Below are experts of layer 5 (counted from 0) of a mixture-of-experts language model. Rows are named router (the router's row for the expert), up (a neuron's input weights, with its number), down (a neuron's output weights, with its number) and show model dimensions 0-95. Each number is 128 + 32 x the weight over its row's rms, rounded and kept within 0 to 255.
After each expert's rows: "gets" lists some tokens that make up at least twice as much of what it gets as of all text. This comes from a sample of Wikipedia text that the model never trained on. Tokens count by the router's weight.

# expert 224
router [126  49 169 122 131 139 114 110 134 141 124 128 121 110 158  91 108 162  85 118 176 122 102 150 117 106 144  26 127 139 158 166 108 163 168 135  96 218 156 132  16 144  98 120 168 162 118 129 159 138 152 108 163 139 155  71 110 155 180 108 173 160 140 115 105 156 116 162 146 127  73 110 125 144 140 160 137 107 165 117 105  97  97 147 133  81 104  73  98 104 142 126 117 159 128 114]
up0 [162 161 117  80 128 156 138 114 155 177 160 124 139 135 181 183  33 146 117 148 109 120  76 144 106  96 125 123  72 151 142 151  94  64 138 129 151 119 117 159 142 117 110 155 160  86 163 186 168 105 140 113 136 156  70 150 135 143 114 185  90  86 123 158  82  59 118 168 128 172 147 179 164  71  94 147  71 123 117 141 127 103 156 150 135 140 124 143 102 133 136  84  82 138 151 163]
down0 [128 142 127 129 148 150 103 191 130  68  96 192 150 148 148 132 149  98  81 140 112 144 138 155 117 135  97 110 146 115 203 186 113 119 168  96 173 133 124 126 160 159  66 129  99 115  78 132 131 147 145 134 109 164 135 127 134 150  67  50 118 126 193 141 155 138  82 133  72  98  87 181  71  73 153 113 144 165 116  84 146 105 113 131 187 154  71 132 160 136 108  99 104 113 109 157]
gets: " the", " The", " a", "s", " his", "The"

# expert 4
router [174  97  85 193  74  92 122 164  86 149 128 157 105  86 151 106 116 115  85 102 103 143 118  70 112 111 134  97 141 154 138 157 130 178 198 116 171 210 142 136  84 112 103  77 173 131 132 106 110 111 139  78 126 153 165  96 123 168 129  59 159 128 127 137 141 157  95 134 108 107  97  76 177 101 140 141 167 101 159 119 106  85 111 133  99 109 124  74 107  92 178  92  89 157 105 116]
up0 [104 154 165 127  95  99 116  60  85 124 120  79 164 180  85 130 125 155 119 155  86 109 111 160 152  87 143 169 113  96  92  96 128 158 142 115 137 141 110 105 138 155 163 141 146  92 183 173 143 106 116 130 135 123 104 170 145  79  64 109 176 120 121 143  86  60  86 109 185 187 109 163 137 129 115  90  88  40  69 163 139 126 121 156 125 100 162 131 109 147 152 135 133  94 160 182]
down0 [ 86  77 140  82 126 137 127 151 112 117 142 138 109 105 143 141 132 142 111  60 176 151  70  79 146 162 146 112 100 119 163 114 120 113 207 114 154 122 190 176 103  90 116 147 141 166 120 133 120 185  84 139  95  78 159  78 185 169 129 140 112  98 172 147  83 102 124 132 153 141  88 108 150 104 140 131 116  81 180 151 152 174 126 158 133 108  89 132 127 111 153 142  87  97 216  76]
gets: " ", "1", "0", "4", "3", "5"

# expert 158
router [112  51 160 129 163 168 109 116 129 151 140  98 111 115 159  99 122 170  96 139 156 133 108 138 106  93 162  43 148 135 159 179 122 170 143 109 117 204 182 107  37 168 100 125 180 126 120 141 132 141 131  76 156 121 146  55 103 141 158 109 167 166 156 104 103 157 150 139 134 128  90 136 130 134 141 137 149 108 163 119 103 109 111 159  80  63 134  60 120  99 147 164 148 155 137  95]
up0 [124 127 165 142  77 111 157 160 145 190 175 114 167  88 130 102 151  84 115 144 125 105 106 134 201 164 165 128 142 138 178 131  49 122 154 150 171 107 123 171 143  81 156  79 126 131 119 164 131 174 101  71  81 136 137 107 174  85 102 131  92 145 173  87 144 125 185 124  68 107 111 131  90  95 142 153 130 161 125  52 116 112 149 140 100 123 138 128 169 148  70 128  82 140 135 167]
down0 [176 127  92 155  63 100 103  91  99 164  98 135  61 184 135 184 140 157 129  35 132 108 174  94 118 161 161 182 167 127 135 169 143  78 147  86 168 124 126 116 137 127 143 136 170 112 188 130 152 117 110 147  87 136  76 135 113 155 170 150  74 116 143 148 142 139 117 118 144  77 154  58  80 115 123  82 192 147 121 116 151 132 139 157 134  84 109  92 131 112 138 138 151 134 137  96]
gets: " the", " The", " a", "s", "The", " his"

# expert 118
router [110 109  88 136 101 134  80 123 146 149 129 188  89 121  55 158 143  67  99 108 144  57 110 123 114 110 135 147 100 159 132 180 161 175 150 153 140 153 186 149 106  61 139  77 126 129 103 111 122 119  97 141  78 116 120 104 117 134 152  90 117 130  86 155 192 128 117 217 204 128  96 107 113  85 150 168 141 115 126 107  95 115 164 123 126 112 105  79 111 138 122 184 167 155 134 167]
up0 [ 51 100 161 106 144 102 176 115 165 107 136 159 129  86  83 129 139 157 143  81 137 177 111  77 119 112 179 118  97  82 106 144 136 168 123 103  55 109 173 110  81 107 164 161  96 143 185 142 141 117  71 149 156 154  74 130 154 166 142 178 128 150 136 179 173 120 152 122 151 153 124  92 147 120 130 147 120  92 119 141  99  93 121 165 179 164  86 118 100 156  97 147 176 138  96 196]
down0 [ 79  54 145 144 140  94 127 120  97 130 139  60 167  68  87 140 151 154 122 103 156 152  79 174  83 120 130  98 108 115 168 128 115 157  89 148 107 144 144 166 112 108 158 106 165 117 178 120 143 139 108 166 128 134 164 128 161  52 144 157 180 165  96 129 124 151 210 117 119  92  82 169 113 112 123 148 198 104 110 157 165 112  74 108 149 126 155 132 194 150 103 107 105  84 133 122]
gets: " of", " to", " from", " for", " in", " on"

# expert 40
router [166 149 140 154 152 199 136 116 106 138 154 138 118 116  79 152  65 131 100  57 133  80 115  90 162  92 145 129 121 144 166 125 173  87  94 134 122 182  67 120  46 174 149  87 146 101 156 123 160 140  92 104 159 125 117 119 159 118 100 136  94 120 136 155 133 156 184 156 107 201 113 125 137  68  90 108 140  81 159 141 147 190 117 119  66 138 139 148 146  85 146 144 112 126  84 104]
up0 [101 140 111 127 148 121 149 176 156 154  63 110 125 102  93 188 110 171 132  98 207  92 112  96 118 141 132 185 210 107 123 162 160 100  85 145 149 103 128 124 126 118 143 132 140  98 133  94 164  86 163 143 134 122  61 126 128  63 116 125 155 156 195 121 144 142 125 147  62 117 108 115 101 154 155  84 114 119  92 154 134 201 116 171 127 161 121 192 108 127 171  94 116  87 105  99]
down0 [184 197 121 109 154 162 141 174 112 120  99 166 106 164 149  93 132 168 116 172 190 102 107  83 130 141 131 133 134 106 173 107 162 104 104 108 149  66 122  79 105 103 100 105 140 134 136 179  80 155 182 148 117  88 112 109  87 157  72 166 191 164  57 146  93 107 104 134 110 126 170  65 112 164 164 127 183 153  97 160 111 126  96 145 118 128 129 151 168 104 132  78 105 127 109 113]
gets: " S", " B", " N", " M", "an", " P"

# expert 163
router [172 103  89 141 117 104 114 135 141 152 146 177  96 100 103 138 134  80  62 131 142  38 142 114 123 116 160  75 126 150 152 171 146 163 172 175 122 220 123 110  79 105 150  75 196 150 194 122 146 154 105 139 124 144 138 104 102 118 149 112 159 147 109 144 167  92 101 167 130 141  73  95  87  75 136 161 173 102 138 108  82 107  99 118 135  99  79 117  95 157 119 103 115 123 140 149]
up0 [134 128 153  86 103 127 198 117 164 169 166  64 148 182 120 148 134 115 117 129 125 176 130 126 125 177 196 124 158 161 144 107 116 146 106 114 117 127 130 165 161  66 140 157 118 125  92 174 145  50 134 157 129 105 110 136 169  88 140 181 115 163 115 135 124  94 171  93 119 190 149 139 124 123 125  93 138 102 127 143 129 129  73 136 100 138 144 159  64 101  86  64 121  90 179  47]
down0 [112 129  70  87 134 181 149 125 151 143  78 133 152 164 105 134 155 108  69  58 201 101 108 130 109 104  98  93 138 106 163 149 146  84 125 139 182 172  97 134 127 130 101 109 131 128 192 173 129 172  88 135 129 124  82  96 144  71  84 169 118 156 131  94 118  89 153 126 107  94 155 130 162  93 167 186  70  98 112 165 117 129 142 138 164 190  69  88 128 154 168 119 144 140 141 132]
gets: " of", " in", " for", " from", " by", " with"

# expert 243
router [138  98 127 176 144 105 100  86 134 155 152 172  79 131  98 128 102 100  80 108 132  85 107 152 144 129 171  41 150 195 160 135 134 120 174 126 177 187  95 146  72 110 105 131 173 162 170 144  85 140 131 101 103 124 138 108  96 158 133 100 168 141 133 153 185 142  97 125 170 140  89 131 104 101 150 174 218  80 143  56 147  98 115 141  94 109  87 132 140 110 130  99 116 130 100 143]
up0 [140 161  67 176 143 113  65  99 106 121 137 169 145 136 130 109 113 134 141 143 137 107  85  97 164 118  74 179 135 150 143 139 135 148 102 192 122 129 114 139 178 127 110 126 149  81 103 186 156 130 124  75 103 102 115 178 122 109  79 117  61  60 120 139 149  70 125 187 163 117 171 174 150 123 149 117  96 205 115  85 120 150 134  89 209 157 118  85 154 133 129 128 111 131 102 149]
down0 [148 137 136 185 145 187 159 182 179 104  54  97 130 178  81 116 142 132 144 136 166 110 155 100 103 158 168 116 184 130 167 101 131 169 197 171  97 132 158  96 167 179  80 165  91 100 147 134 163 154  99 127 136 142  68  89 164 176 159 124  97 118 128 135  90 136  82 142 125  66 102 140 122 102 137 113 102 120 112 126  97 159 100 104 170 105 101 103 140  74 115 101 114  79 108 117]
gets: " in", " of", " on", " from", " for", " at"

# expert 84
router [129 161 136 153 144 119 146 108 147 129  91 160 158  82 132  78 126 141 126  88 116 174 135  58 137 113 192  38 163 152 152 160 171 116 166 173 135 144 182 143 151 131 115  92 188 112 189  95 172 133 103 102 104 119 174  91 123 138 124 136 117 162 155 136 168 150 133 129 115 128  96  39 137 128 100 130 135 152 142 155 167 191  78  60  93 139 136 122 125 116 128 157  76  91 144 143]
up0 [129 184  95 128 156 170 112  84 175 155 141 101 142 100 126  97 133 199 122 195 101 112 141 119 157 106 108 125 106 150 131 114  99  98 187 164  83  98 160 122 191 148 124 107 111 162 150 184 151 157 150 155 130 137  79 107 133 143  97 139 123 116 140 139 114  56 108 155  92  73 105  96  81 154  88 188 157 128 115  91 164 129 135 149 137 168 163 164  85 149 117 191 108  70 127 185]
down0 [134 141 104 133 137 106 139 142  89 129 154 183 122 205 156 121 177 134 107 133  93 120 123 113 180 119 162 154  98 138  99 111 166 155 137  86 170 124 157 121 133 187  92 112 115 141 118 134  67 117 156 145  67 107  91 162 143  92  59 161  95 133 201  81 100  76 119 110 115 112 202 106 161 145 213 111 121 154 153  75 107 115 133 154  89 153 158  84 104  89 123 126 161 119 102 121]
gets: " as", " ", "6", "am", "1", " be"

# expert 96
router [130  75  87 115 136 158 206  98 102 120 182 166  94 107 162 155 153 168  78 141 168 108 121 112 115 124 137 125 156 142 120 133  82 141 115 119 144 145 162 120  92 202 121  91  97  80  96 109 153 110 102 138 102 137 134  97  23 113 114 119 147 134 148 151 147 108 130 109  99 152 145 119 132  86 185 116 117 131  72 104 179 142 166  41 137 110 142 180  78 112 139  80  82 143 147 123]
up0 [111 109 161 180 153  85 187 124 129 116 124 108 122 168 118 150 144 143 109  77  71 137 122 115 142 162 139 116 144 105 176 129  92 149 180 143 130 113 133 130 140 124 113  96  77 127  86 140 140 100 122 117  81  65 125 144 132 135  92 165 126 146 111 120 133  91 104 208 111 141 200  88 155 144 141 133  85 145  77 164 152 152  99 140  83 134  71 149 177 129 162 174  10 161 139 136]
down0 [182 155 110  73  85  98 146 133 157 147 133 177 167 117  53 188 162 115 193 132  62 142 126 125 106  68 115 122  98 103 107 187 114 145 155 115 112  88  51 123 132 110 181 164 139 130 152 139 127 112 113  68 113 142 133 120 129 174 157  78 155 174 146 107 157 162 122 132  98 151  85  68  70 123 148  92 125 137 122 137 116 117 149 196 129 123 161 179 101 139 119 156 114 108 124 121]
gets: " M", " D", " B", " C", " L", " N"

# expert 88
router [138  77 146 161 172 182 142 114 119 162 122  82 101 115 128 115 123 150  78 134 165 142  87 112  95  93 171  48 157 132 173 197 100 168 133 108 117 216 180 131  28 155 139 103 164 160 137 130 136 179 127 110 146 130 124  71 145 118 179 109 143 152 148  88 119 121 133 108 131 136  74 112 137 146 145 100 142  99 160 138 108 104 114 151  97  51 112  98 130 126 127 133 106 146 159  97]
up0 [ 93 100 108 106  90 128 122  76 149 157  65 126 152 134 148  93 115 132 136 104 116 123  80 176  84 138 143 139 166  98 141  79 122 146 175 165 162 135 152  90 154 130 147 155 140 184 127 136 185 130 160  98 117  75  93 131 155 170  88  73  99 107 127 120 175  95 109  73  63 168 137 119  82 188 130 119  97  54  97 142 164 134 118  81 154 148 143 139 139 112  93 124  78 149  71  90]
down0 [155 104 139 129 133 143 172  86  83 107 179 204 135 117 187 162 133 144 139 123  83 153 132 194 149 136  88 142 127 124 142 101  88 156  59 120  92  73 172 125  62 134 132 101 160 123 147 210 196 144 106  80 143 167 175 155 103 108 116 113 115 152 114 143 106  56 122 118 128 146  83  97 105 107  95  99 132 109  98 111 171  80 111 163 142 112 144 163 119 139 101 121 145 124 129 179]
gets: " the", " The", " with", " by", "The", "the"

# expert 240
router [169 118 116 120 155 168 112 138  91 121  68 186 109 118  85 130 144  72 129 124 123 122 124 138 119  98 138 148 148 161 121 108 142 179 129 133  76 178 171  94 103  78  75 160 155 168 118 124  89 149 206 131  70 202 188  81  94 147 140 169 179 111  96 154 113 112 128 107 130 167 119 149  81 117 140 122 143 122 126 204  80  81 121 140  97 144 113 103  93  75 162 151 114 145 139 110]
up0 [110 134 188 141 169  78 192  86 127 137 117 146 145 150 105 120 117 129  75 158 162 134  77 195 188 173  91 113 149 162 117 156  76 160 110 113 103 116  98 152 100 112 163 170 127 148  87 194  87 121 138 151  95 136  88 103 106 154 116 178 140 121  88 115 102 124 132 154 136 131 103 169  93  96 139 169 108 123  85 136 166 150 172 159 147 138 178 111 159 163  76 207 119 101  88 111]
down0 [111 132 101 102 140 147 129 164 120 114 100 126  66 129 143 166 178  99  95 135  80 107 107 165 133 115 107 137 110 143  96 107 158 163  84 136 219 188  72  42 121 122 134 128 150 134 156 126  84 103 141 137 132  61  91 104 123 152 179 138 115  74 149 156 143 104  93 184 138 120 139 103 117  63 157 115 207 123 136 140 150 147 146 149 148 147 108  96  79 165 122 143  79 175 154 151]
gets: " a", " an", " A", " his", " h", "A"